python train.py --lr_router=0.000329 --learning_rate=0.00241 --beta1=0.95 --max_steps=6071
Below are experts of layer 6 (counted from 0) of a mixture-of-experts language model. Rows are named router (the router's row for the expert), up (a neuron's input weights, with its number) and show model dimensions 0-255. Each number is 500 + 40 x the weight over its row's rms, rounded and kept within 0 to 999. Numbers have three digits each.
Before each expert's rows: a language model's description of what the expert responds to. This comes from a sample of Wikipedia text that the model never trained on.

# expert 46
What it handles: Opening pieces of lowercase common words after articles or conjunctions, such as compet-ing, int-ellectual, c-ooling, b-ond, l-igaments.
router:494397473500551487484531476531527514506514490466502448481549482500626444473489520584506521504464482541539500490507535532489476557512439457474611506549526512420488494567580520551465485480484474456545469552488537450566476511464490532550522489516434418506461531459431557536552502399533446540518592479461502494554439542528525471469524546545553518424511456476475463543518566502492464549496475525429527523472513563452479461507475498519537512455487499466558519502510540462510579558498494545437516443446450561514602534520512521535477467497510558505485484517516525455500551485402505544524481581525480448509525470519456517537525506451503513537506531513544497524488491418474443546559469521484493490516510527552422443535428456548559519501518514503476457519523445569508515541503434
up1:489493466565559607497462454570533574483537563474446472511612519484513463507468483538503486447526465459561521527485523507538471468484538517541540499533535571372505544498458459517466503533445566461540520499536508515527513547562446453491511430515476491528452521532463485488548497503538489503545468513502433478613488496528495551516510561536504535470524570511478467574528500548435509482433454428540508526561489470518483562481501497441442523422503454452528545434507462523525470455485526464511492486497474563492532524514468516564483478488551498478471506527518561513455523525547530554527457518432564524507488504493506513489565443492574488456480558501542568515548435490554520440507513542546502563560572478547465418501480490503505442527554570521541442450509489576544485456555474
up2:536527464575464547514512542501506529473438472517461431526521529527519496437471507546465540555542480529534536517480479530492439505478591522372529528553515435529452511537482534483566525462474471520476452508534481465572532530440473500495500505548523479475416490517444540499553473459523456482534475516520503555487454497465480499576507467529562521457520491442479519491523590555511490546396449449427459551409545465532580505481448531538479526450507502501480452550425531507498522561492472519441541480460539526455543515535528521487466447520459514546546516572579485450470561407508479491445458558511461514510504547514478469531477480497462464467445547576497461466520534427484548523510503474506521420529466558563495476535528492535483520462520443480437455477526553521436524443584500
up3:514462487474463456419431542501537506489522469384564493476520466542460498416523480539567568450503547521629522537419459576499513500495536516547466501470481523479538437508518460514476501487469444563497440527440498506523533514471503489458575469511525486530487492461506563587454464490524449482576546434496521507526472512550451433551482571583498502471490454564497525506537497484488517553504492494486515509552529428546457500504519489430510462550515459501523496557482571453403580471542495484463467383466547528519573520519473485519490492555473519482512470451520494513481506486526475505523511486543502509538508470557478475429584544469402493465547412588473509525470455464488483531493455465472531509442539503536505527544511510475523566427504542519435471531470522489517450517510525
up4:496527482540529499473430545486429514481561456443507473470602561539565510463428527532434429492489504479513512489494573520488514506510513461495481511441477455458481564461572493415518512441512573497503500549517505479520524522438479481506624518508504537525500520482439547523512472519502521481493544463464517483483551527538451519503482561487514501510497518506525419436559478511459533486469483548422525552548380498496502468498522459543558535508485477453450515557496445490486524507487585490499512400532543483480461568510446491467518501475543518531499531495457494555483480551475456535486488492511483376462482468510516495544468497497568508553543458513493548424489462520504523516498512517463494420492527458536494464545645432556517481529609534458491448456512494530459538595523456
up5:553433506567508498492466494545464487472498546511547415488479582497511415524444558462506490514530457457516512498465530484516478463473486481449574559479509468405460451513499512512590434505530456496496474477535516496536545536538516467519549492503566507475489536464469536509582521479510542459466435464488448481475508463452523535476513500509555475540442453514428515453493523439467522505548501563554526539512563553470506468508557523499494527488537560487557617525487527451557495541453414533516509412510494497477496456518550497555586438558488461498495509497511508516443526537464486456548465640552482497526562528533515554479541582488447528469511510488509594481436480478506499477530439550491544479508512462475462410538497471527508564432536478505530512405456516542544564494483522
up6:500483498496568487531453499498494522452568516494544508464540533541586525497490479537482528478516527509560478621431520510413473498530500545394530444499432522502513474528509541538470464505529521470521474559491516492600485548455492520592497512436530595511462472530496549555476472511528474547467592514444415399452506468465486493499511455516461506522483518526510523460534433515449544542507539471453520516507505433512549417517540494491527488525465459442487495480513491527528591471542512505446594484497395515492503500472566545581498531523477515564482539521530521508468456503430540534562498532502517547517470459523466590431484499528471466551538528517508472431524502551409500567514479500504493434434489505530454492537452471509520504503435525522536572560555449498475501498552484
up7:475470550533572506517555491434426507529521506464544452584542542463530477469518539606516467520441504483488459558547455476477516534495510525468523444478506508568507504544514495522534483542515531536482426518526553463491514512493441465490457450417481516541468465449459524478507467489471542469497540468542609530538420498508549483496570532502484490507546456505495472600514456503511498504459459535459422462580563542450519440482466476506456522500484512480480489414516517557583515629553493487557491446508574543505484491436556498486490462442508477476596480498571525440475487541432503486510552578510482507456521544543476475496495532501574494518484574506502560505472546454489535501488453527473474544461463531559453528552508453471560477459444494560471516507478478589501504474432456
up8:422490510481480534552534500475540477546532492520556420463480478411531507459515520450461526490532529493466468453494532474524534500454513501531496532581485536435622537543590455480484508433464521517600467545561498478545521525510570480557496468468443482500545457497508494520433458503498498542457627440504495458514535484540504444579442491497461501504438530451496426537544457517467519471438542614519447546416575517569510525489440502521520456490528530479481478478604506468507546440523475478532512505479478563467538521519449489512560460509499552487548433515496483491536542517486514503502518560487402525520562513547398464509526508472508535501498499458501452468480414489485571524530514465491507430519504480498447447473496449530481489495515500480487463432537559475544484518461507
up9:531499556488539441516567552541511530520484523383507416458555509460471491479470471575540497435464489507396499450542509524475460515516516523544554463501531516412428484516521475514528551453491529441546510489512525482598485559502461517470557544476463503503486523450544515529489487469453572490502601503522497549431505569502450495526529503547546541539556576481531491494562492531549538468517573578472523480504478450478473526483435549577498532473473474479456495472491531456513540517486459606499476578440466464531507552595482507521512525500550489463543456526463470550457518431477500522594467570486447449561479440493496450516454452504438534537503521507425509536473498498495522489556521507440486468481417528502523544496474568512510458499531546527567490507486422521492484485465530
up10:528450488514457488573509513506506513509495465495490484487524533462544490495501540528591467487548467524491473534535496472593485524512469484547553568540511511451516488457484498459409510556460516501422446444539523544452486451505532494469482495482510441558509491508475529439444446409481483500519578502501490399532500522519525509480515529523499420471547406503470512498509500504538521498512410463410497470389500490490499440471549500502574477539481478513537490498514568454600557517530499511482438513519453573519504512549575408538488510539424495503503465522517516469593469547488438565541537500522495523467452492418540486478486551506402534486525601519500485500480534537424486482461485531489583466548518426543504475470482464507550528536544459544483488490517499557508419523580531
up11:533469516493462487459523493485561500498570464578516514525499476511498467525508516502498570497508555564423431432491570483513529545537463524457591536457496445488583570445454501522467482473497471480578454449494403486615465492538492546471480459533497487495391494512455484526536447458498473460475499492452542584496486479441546517454528502530468526496539566518440465558517451517461484497481518512502496458480454574549581469482568485490527482559505530507535510565438519579457496520522461524481445496501517470499569514529448437553469509484520504522506470530524560474479590565468497521464482515512463561446479462443433474509537466511548456464582467468491511466594545420459494560512488537459530524472494447452475510435459539427488490535508564452565533503486479532494472465497492